Experts of a small language model.
Size: width 128, vocabulary 4172.
Experts: 96 SwiGLU neurons an expert, 3 picks a token, a sigmoid router.
Below are experts of layer 3 (counted from 0) of a mixture-of-experts language model. Rows are named router (the router's row for the expert), gate (a neuron's input weights, with its number), up (a neuron's input weights, with its number) and show model dimensions 0-127. Each number is 128 + 32 x the weight over its row's rms, rounded and kept within 0 to 255. Numbers have three digits each.
Before each expert's rows: "gets" lists some tokens that make up at least twice as much of what it gets as of all text. This comes from a sample of Wikipedia text that the model never trained on. Tokens count by the router's weight.

# expert 24
gets: "B", "W", "K", "L", "F", "H"
router:075201129225098173159107142078162130118131128122105144148123118119149101104179098093102073132145131142091119114097132160135127087090146143227140155124122135154136117145129108152064229105114128126148136112134125176113102138110083133151096111148088162163172099164102079104028159070154131128077136117154114094127098112157112149154077156115197124116147158118117133129148159163122138160137
gate0:150109152153137144093136163108136083191153165124152148109105091170147117083141108132134098130131166084146123124164123207104108128125068133124158110108171113134166176140141141183120154130136115141156147170067169140131115165166141167206119067074147118113173185128133073099109207151170153139110104169108145113144141136084146132158149102116055108106153210111118068131151107109042141114112
up0:142132156180114135055100131195160129124145130047141084153133077104084131110103118138097127101065189155107107132104108088173203123103144190112120102147170143120069117092147115093099110152133158111127063138149125120138119084145101072137103074130147040125157086179138101175143116096164186118119163140124134120096152105058129129133148135126155161119166108128195108163098126114157134083129
gate1:132153114172144074138171112107112126093163173148130105080130113138160089123148102155138117197141066162134122160061094138089131150138160158124138103086170156154069084101127111075095219090134125090132113078167144088104157149131121072112105121153068146109094073175122158124117203073110107161087116099125083145126075097136150151089130160164217125129095145101148120144142133131166125113152
up1:132175169100170178165104117162115089099134135114149196134098088110131127094163143100098104097118053034130120109161087094131162118168166120131122195121126152111159166128105089158131101049179143210120120101089078125160079163099141130110153150148091130112114160103100114148133145098115040095074152172112133136135103076078115088129111122149100083177116120091090138107127125122117135106099
gate2:104102115132139122141116111063148153097078137082148230108118112131123102126156132157171078084159094127125137061122134179074098122049057133110084131152131184170097125135169210092093164126181082161088129115145112186128179119137157164113101132102112155116094133148117158127084081161182121119116089143133155117153079142149140105145167147080109143143138173113082135169099113156125139161112
up2:093120108138190089147120154146103159105103117113170131146146101159152040110116116171171159165125059104158255120117089165128171151156153085076094142191128120137136126073153167097163163126103129115128108116159117115173173144146141140139136075150084170179137154146150146149114096197134090120102085106104141125150122105143129060089157191125106132146133133116114129189110112141100134138103
gate3:122133176125125137109155145172031103166144156118204119171166067130120143065153083127084142088117164119142104130156205146147128105123157130175121158156067094185137089160106155169146137092095101154178157148120104084134141120103101146117170143154115126099132146107044113164134182128146153115090145130140121133088094148112121139170157118097084105126202180120106128156083138146087177073127
up3:094092076151183112076093135180150136124128168116109137127080062175204128135127150093148127155115110067100120167141072092103178121196138119105114133172120160184082123142105069127175120091083072194102118140142169057144111150102147130133126080104144161146074052106116152124125148099063123131127163148141099123114187111120105155099112141111126179097132071134161129139148150102137114116139
gate4:111191107127142151074116145089130126148158125129103186126147094110105149132120159116091133108149076084085163126105137107117095100092113115183044141123097138147068145123109142156133153100136103193192136123139113137116114055085108057161127102077173143102144148128115140138097146130080163123076130169143065104114153121063138137138134166147099182085060181118125091112183189120124078153169
up4:117186113084117124077120071131093151128152070120135122123157135150083108187116161152146165111143075161150162122102219144114158134148126136112117177089139125137136121080151149126107111120146141115144110109133182169164158147083139080109170135127102121142140106120120142168127105201165114154069066151100153135144102152208071041140146127158076118070135127226140113101150118087131161133151
gate5:122144131117083163135067179136107143088146143127148080092082158153163134124096144134131190109132070137091180138067196092140135137082089104146132120117060115160139145102076124138079196100119123148125113135087136199144114138087050116149074089162146140169125156139108099160119097096095153116148192131146056134137159190160136166165127172171140099120169135162134111141106151143111170171143
up5:135127109168050165142121176115167128099081140106114179090142139135197118165133143084147105127119160171124151093125101178193152109134055152114043099197133073150152118169136135063152149140142152095136151160065149149149058105141131140094170117111156129140090122115111105102107060152101171135142112117132152122114113096077152154099108126144086122106154126106217147115118120089109079120087
gate6:123152135119109089150128083090116075162119163173073151114132059130180090157136115072172082188078091104088132176122161135165138114129131073166111108117074125088103192118140078139105183146139158081139129103168177156128116113189085151131109075130169153148168149160120100099118074091171140116108181131088126098110123101117159170100156161139102119084109163088131123121104161109193120161172
up6:135107113132120163146166098074118068131117145151092131148106092145170140185122121083112166093106118129090156117135096139228094100053090094133147114125163101170095155088171141117091161144174192118120110091104135106118075146123125112101100084112096135167143148100069178095125075168090180160132152130117079109188130148105171142133142093196112117147090105067138064157141127141139136077143
gate7:141141111081140118108128079121107050111157128147101112199167191096096083054154072153127138105173169162177151146146106130170123074116117128118120141110164141110112170157197094128158129189120103121132137141137102093159074109115109153162128138113132102135169102131185183132112090083149068153112173089164119095106129070116110135120133069102129112113191148078156087131131124173090161081082
up7:174077081153134137168157122135200178052134134092135162138135143102161194187121135115144116153181145142114125187125163130079122118116109240187156159117126122118137108040112124080110075117095138120050172115167135178167137181139130103114122134117135131162109127113156145084093138117108134106142123119091097150188138140123128090119153119119178153089101174158116124135127117137105076178117

# expert 5
gets: "H", "R", "D", "W", "r", "P"
router:106174175191103162167133116096146127131080140082133130142115148121146128132134062127076058124114109110120164117125114162097135106061130125188177149142139133132156110127162142090144188080121154157135157130100171172176127183143186131137141114146129137195149141140142119096000121116129119124120096138135128090121036129127145113152128152082159117123138162140102130172111141150135136123123
gate0:146133162112144127151153109069164128137090104052066148175112114131146160167124145167115097094128110120151142155137105170071094096116112133181082145163100164173160109147179185131096165109109108134202169133071106156127094198152195164183136096075143088132165161144107117104101191131108155136130132171138194133107101084091133130133115162158170079114157069124095101142171121133107121124128
up0:136120134094136156073085174071090093148186124086154081138134129124125129095137098154198124095129104162087100121175101131159131154147069136189103172125090120099108125135061123131127071149167170165194176161165137081170117146162132103078140126131121121118167095133092102104120137172104091113189175116135128101068160181170072094160190078115149106120113138131081109168127103087137121147123
gate1:106134213133100092091129119181138101127111149140124089100080101150093167115155153134101087188138213140095110114128143108083079125124132130157131170115135144157097150128193082157120099097092089167119188104117093120152133143164144161156097154166140095117089074115061119123109106108117160109082149126150178147127060111110198176121108112150092104157149076108130137118125071140117219082146
up1:142120102106122133176115113092075161155114125158178143182197119119162107163065118136166131099142112100198105166103088156142137161088096129088100116156131078128125149142077157085131175133161164071172100166082139115104158106095111130135135079099128136153139145152227104131150135116136117087161146114099125101139179169136107087145125113128072133131070187107134104101184171124149043180114
gate2:146178119128076157155118105085185105106142077104060075099145158091107100155160099148135131152104133130120124139121148177127152161088167110142159116165148108124097090177130112166167112163119183105160184165069171108139075132112115140140167119123143112158147109110123117085114042158111146113114154116172202098138076098164094115108164163185185128119156136184186063078110148173113143144126
up2:152178111181163132125102103164160171104166097151097146111116092112122170127140127137090138084172090151124122125135175108116128171128060125109128157081134147120150115056029097133118091182047176087129150163107124074161179141089094162135082153095100083084095098102144161133123076110111084126112096094186081101136157137077143164165120131117160102134077140136146171117157116162115150099101
gate3:150093085227114144093130073108197130169123131126200121097118138115095151091127140115098074093169150128093109145093167147135134144110186116166119117104135139133118160115089107093101067087185144175109148090098177188131126112117103171114159135128115196170093126125127098078097125145155145185054131155098036105171151119129166105145129150120107145110146146084130150154141107142075122122093
up3:142169124166088173119145128178152098161185089157059157066152131087138088145131143111109169144151154147133128089113159117114109146112126060123186129138147111123169146120180045078096131093192118151147150108148162139136151138160072183145110132219124105078137123130060080126138121075133114106121112167076107186113089145171119136149093111165160151089091147143139164099161144091089118113123
gate4:126113140109094136125143160126131103128120135116112110119113107126211144113131097109097092079082072120105100129121042118176126126106109122109156153179074137164107054173102147081089153066134132058083138079139116156179125189099178130165158118128119156111104154122140121148106130161164112119110123156197141104133106142060174196086122148126142095125146163153080144202098073101134138176107
up4:141082179157205109155149084107177113120106087116084120101133139148081063130133222147139153122134140111133089119091128071080146115057137101168108144113205136118112094105147100117137117113093151093138099166134111098114192085109085159142137134114182117159163146085138084130145166123131172115128118075149151123100145143145132127145124127164185170156110089129174109068136045156114173101173
gate5:153189136161108168154094140135130181233133187043101128109130124149085150106181141145071077144060153129091135202162167091130112146097100086069191108114125138124181111036162125111128123122095136092095189121123139132088120144118104141097134099142131141103170114139117113126102115076168077125092171120131101111147116133119180101098149146123139125112123131173114100177130169149133146119122
up5:136116113150083159127057175156183156137104076070168085107090168140091175138123114121149086132078114127119134110145117103106062133103103099148132079117139118138105117122091028172106166145123105157115160150115132139125133138108095162145109100141139107044121044150160144093103096128146068110064092131134135093127117109084183137101164143125039129131142148126115083169094160113181123166119
gate6:130156106133092152122060144100170132081130109137214143148096191126182143119202133171087154131124123118150132125068144129160073145141138099184140158146115092100175156166079101098056102148100090092093062105089152122159105158079122097184139153173143117085089136113074111151109094080145107109095123128158140125142094076103061074174131125152115139131131164108174102106118117131122149158139
up6:123122166140112139090175161137149147163184112126166132079133158116132150106120119101066143111114123145118205041106129131117134115153102155192207150129129135118131117178136075101112140133088112153100182153067215171096150197140143116116138206165137092123085147119135124161119135153115099142156083122187126126133111096126138115154086174078101131130149122127163058075110098192153151139113
gate7:150138125142099133170072134129096143151097189069168136151125151107123045158150058151080126079114119129147136174117082107115197117081165127162128128135173130084151143112143100071112117099127137145172121175082193140125137122117109076110129105158153138151209129133131020134113187134110126158137108104138151110101121169108109138137166100113135156072172115164142117123037175131140116119133
up7:125124169135045158111122163120146202105084134119129159094177111175152138124113188134069098122140140089157147135140093164083113190143163117147092079148154180133117148157096175099167106106066116135152081122137129124162081115112081126143208144169147117096201121107141091100124117109147090093139086157138109154060120095134107118094160173128135184087143137131124135082053177118146132157152

# expert 11
gets: "N", ".", "C", "M", "–", "F"
router:085194114201098131096086166093135100128091157123139106147161115107164114144114080123088143153109161146155169168079141127143129098126179113127118125103120140157111104115141101156096181109106123111170136143168147223127142125103152107172109151072064116110159147146133099136000136099142124133082136102136091092113089121147159116103115170118157127086157176114143119189139155140159199125146
gate0:162169193081121137093153095145234196118104146070133139132126085125094131096133157101133133109095134165129145126072154119121123122066160113126166119166099152198191115090165095089156129145141148136102135113122153135148080096076123139093121106156138130146089150096090112158135126115085159087116166126097089104112095069178203117177113158138114096133201108105128170159182120137084128096119
up0:088184176088133094081172075108157165120119123099138158077160125169115085139117115134154141118104164142136161109107173111127113117103117138139133110100156138164144136106152085139127092142181178197117172175123153149070136102188131161146137077126137138140110125125062043147109126159054129096097178163087096136106091193117160092149124110114097122137198099163113219106102084122095133131143
gate1:129075079099074132156153112125149150201151126123119146162121124130079177146130094060089182118145175194130135196109094117158167117074103126181084073169104106093166124137113100182128122169181136095134163100163153108160134115151148109118140124145110167093150133134153125157106082150120142125094173080147141088151092096131103038191150161110150132105197146072109121136095148170130129110116
up1:140112117184053173126121151107076109199153107226154103113135100130100147100155184163156084065142092180131160128101131133157166134103105114163134121123165091118135159184126150171070139098125130088127094095123130106168110125127134105064134090091134084111112097104158141115163133157161145130098151120197174137152125142130099100222117167133077066124185147175097106131129133120107125098118
gate2:117098157122069131129122140184136135158137110054172058091148129141167099099118118135068097091113144161125113122152134121092095182147166147123133114144142153097148163099175096140221105128106117165174135162110138156099108149131115053171161160097070113098122152147182093178050087149130102112100088144097124113123103098033150111136106136116127097166195160140153139132139153169107165156115
up2:128135125100173176107089101111169115094111169098149114124097111101129186130135179079131088130112079083110128094110155115183107132176096109091124107141137129166181133168125120117094084113199142151109094069162116106139189087153140139088113115133132132139145166171146191071141108112184113169106208101129096118170116094106095171126159192142168102119107198099125144130180103202158097126119
gate3:139166098166202088107170089128121127112148155119197124173099183123199142120143154091124123118106154164170156135123158140027133159139114160129158137152123099169107161113140126109166140087126119096130146099159108093133080168130128141153109131128099122177132179139071079133094067149144150119146144052139107102135084137148091091127111087095141084059124142124111112055111057100149122056129
up3:130118117139068120151106182161129164103115135118078144108127095106173111062123151091140125150166103063108111150112164137102111153117142122198087142172126134141117125114109169126050138127146086156178125119111116127197148162201103190144157110132164155118107148140071165173138084128128110139107083197142064132176139102172132186119166123087096140093174113199102121093113107119110111186078
gate4:076110115142091157147069166088132129114160133071139173084115143134167110146138082124154101174111096114171114132108129097158102092157111121106187121061198176091114116130108117148116149088129121103153151132177148157133122120107072142148132179204136112122171124116164107091087102137169082109137161149194208138063114189133114108137115110080145179174114123168119189125109148152110139193093
up4:100155089143120173141099118080144178132129103110092134100119099107205079148138101159184100114129123179141163176138125087097174130145122106051150112097142118090167145096174042082081096123082150099102101144095131142145073164083116149144132123181138109155126163103165186140192149126116104120139088104125155123079125162158125125095128173158171088087141136148176176137078132161108153167187
gate5:149101122058054154090101149094201166097147203103144139176107120136152105153157137124159104180141154109169179133061113141092194150113102101132163174133121163153130131155169167131099061092130140068172151126174097149151104117117098112131089072136115103151095142159118138135096143144120142129128175149194077111149121141162101068131130171133167109124207136139072096140123131139113132071124
up5:130113130124073117107093112084086154152126216109089162114169097129136088186169122126135164176090129122167127242103152152162134066089155119048088136116097127116118155138155129115123131116181168058115142116150167147142138080127131111179116090132071125144160116199133144105098126097077102139061121108139137120159130116104125146093119153133122128142134150166059165163114159108193154133120
gate6:117124133159149138134140127150136119175153150137125117082123097134112110123110157102062120159099131146060127161120126109117134143119130135143073133180137117220153127083111089063061110141136084107188175149083131137117120082041147116133133192149168125143099054130143067101105105128182207096140147049131130160105163117129121124184149160081111073101139141141148185090104128095123141130132
up6:086076122147138127101119177125175115146134115068090109123141106159101102145144124099132120141044082121152145155146090170052168169147061113103130109126084093133176092138098125070097144144197085136147132172108128139132167145096125136094087149139134122127127170177094147153134164141142125130128140090126117150045201099192095141130139199162108152157133207128147126160063120156129128115080
gate7:103086129134088161105139110101132104153174127137175169145122183105201126063127125133106172138135103158116137200116163164172112137140111134084111130078146147113163128144136084104096147135122129109180097093121154136120130090141086077096110190155064132123156134088137077182120116165196094132119095052164050152123103124097164136160151100082166120097107108113109128197158090171157121187142
up7:118095104151131147120119081101073151127174115113120161158120174140161124136139152167109179070094129164122128076142151122198100106125106140152141148125139118043115133170123096162048122104127088108138141151126111159171134139170091134184064132182090142084151108030091118150134166145161117072128054100139076079117151151126098121139150108054155159167118141136147142139118078146186122148141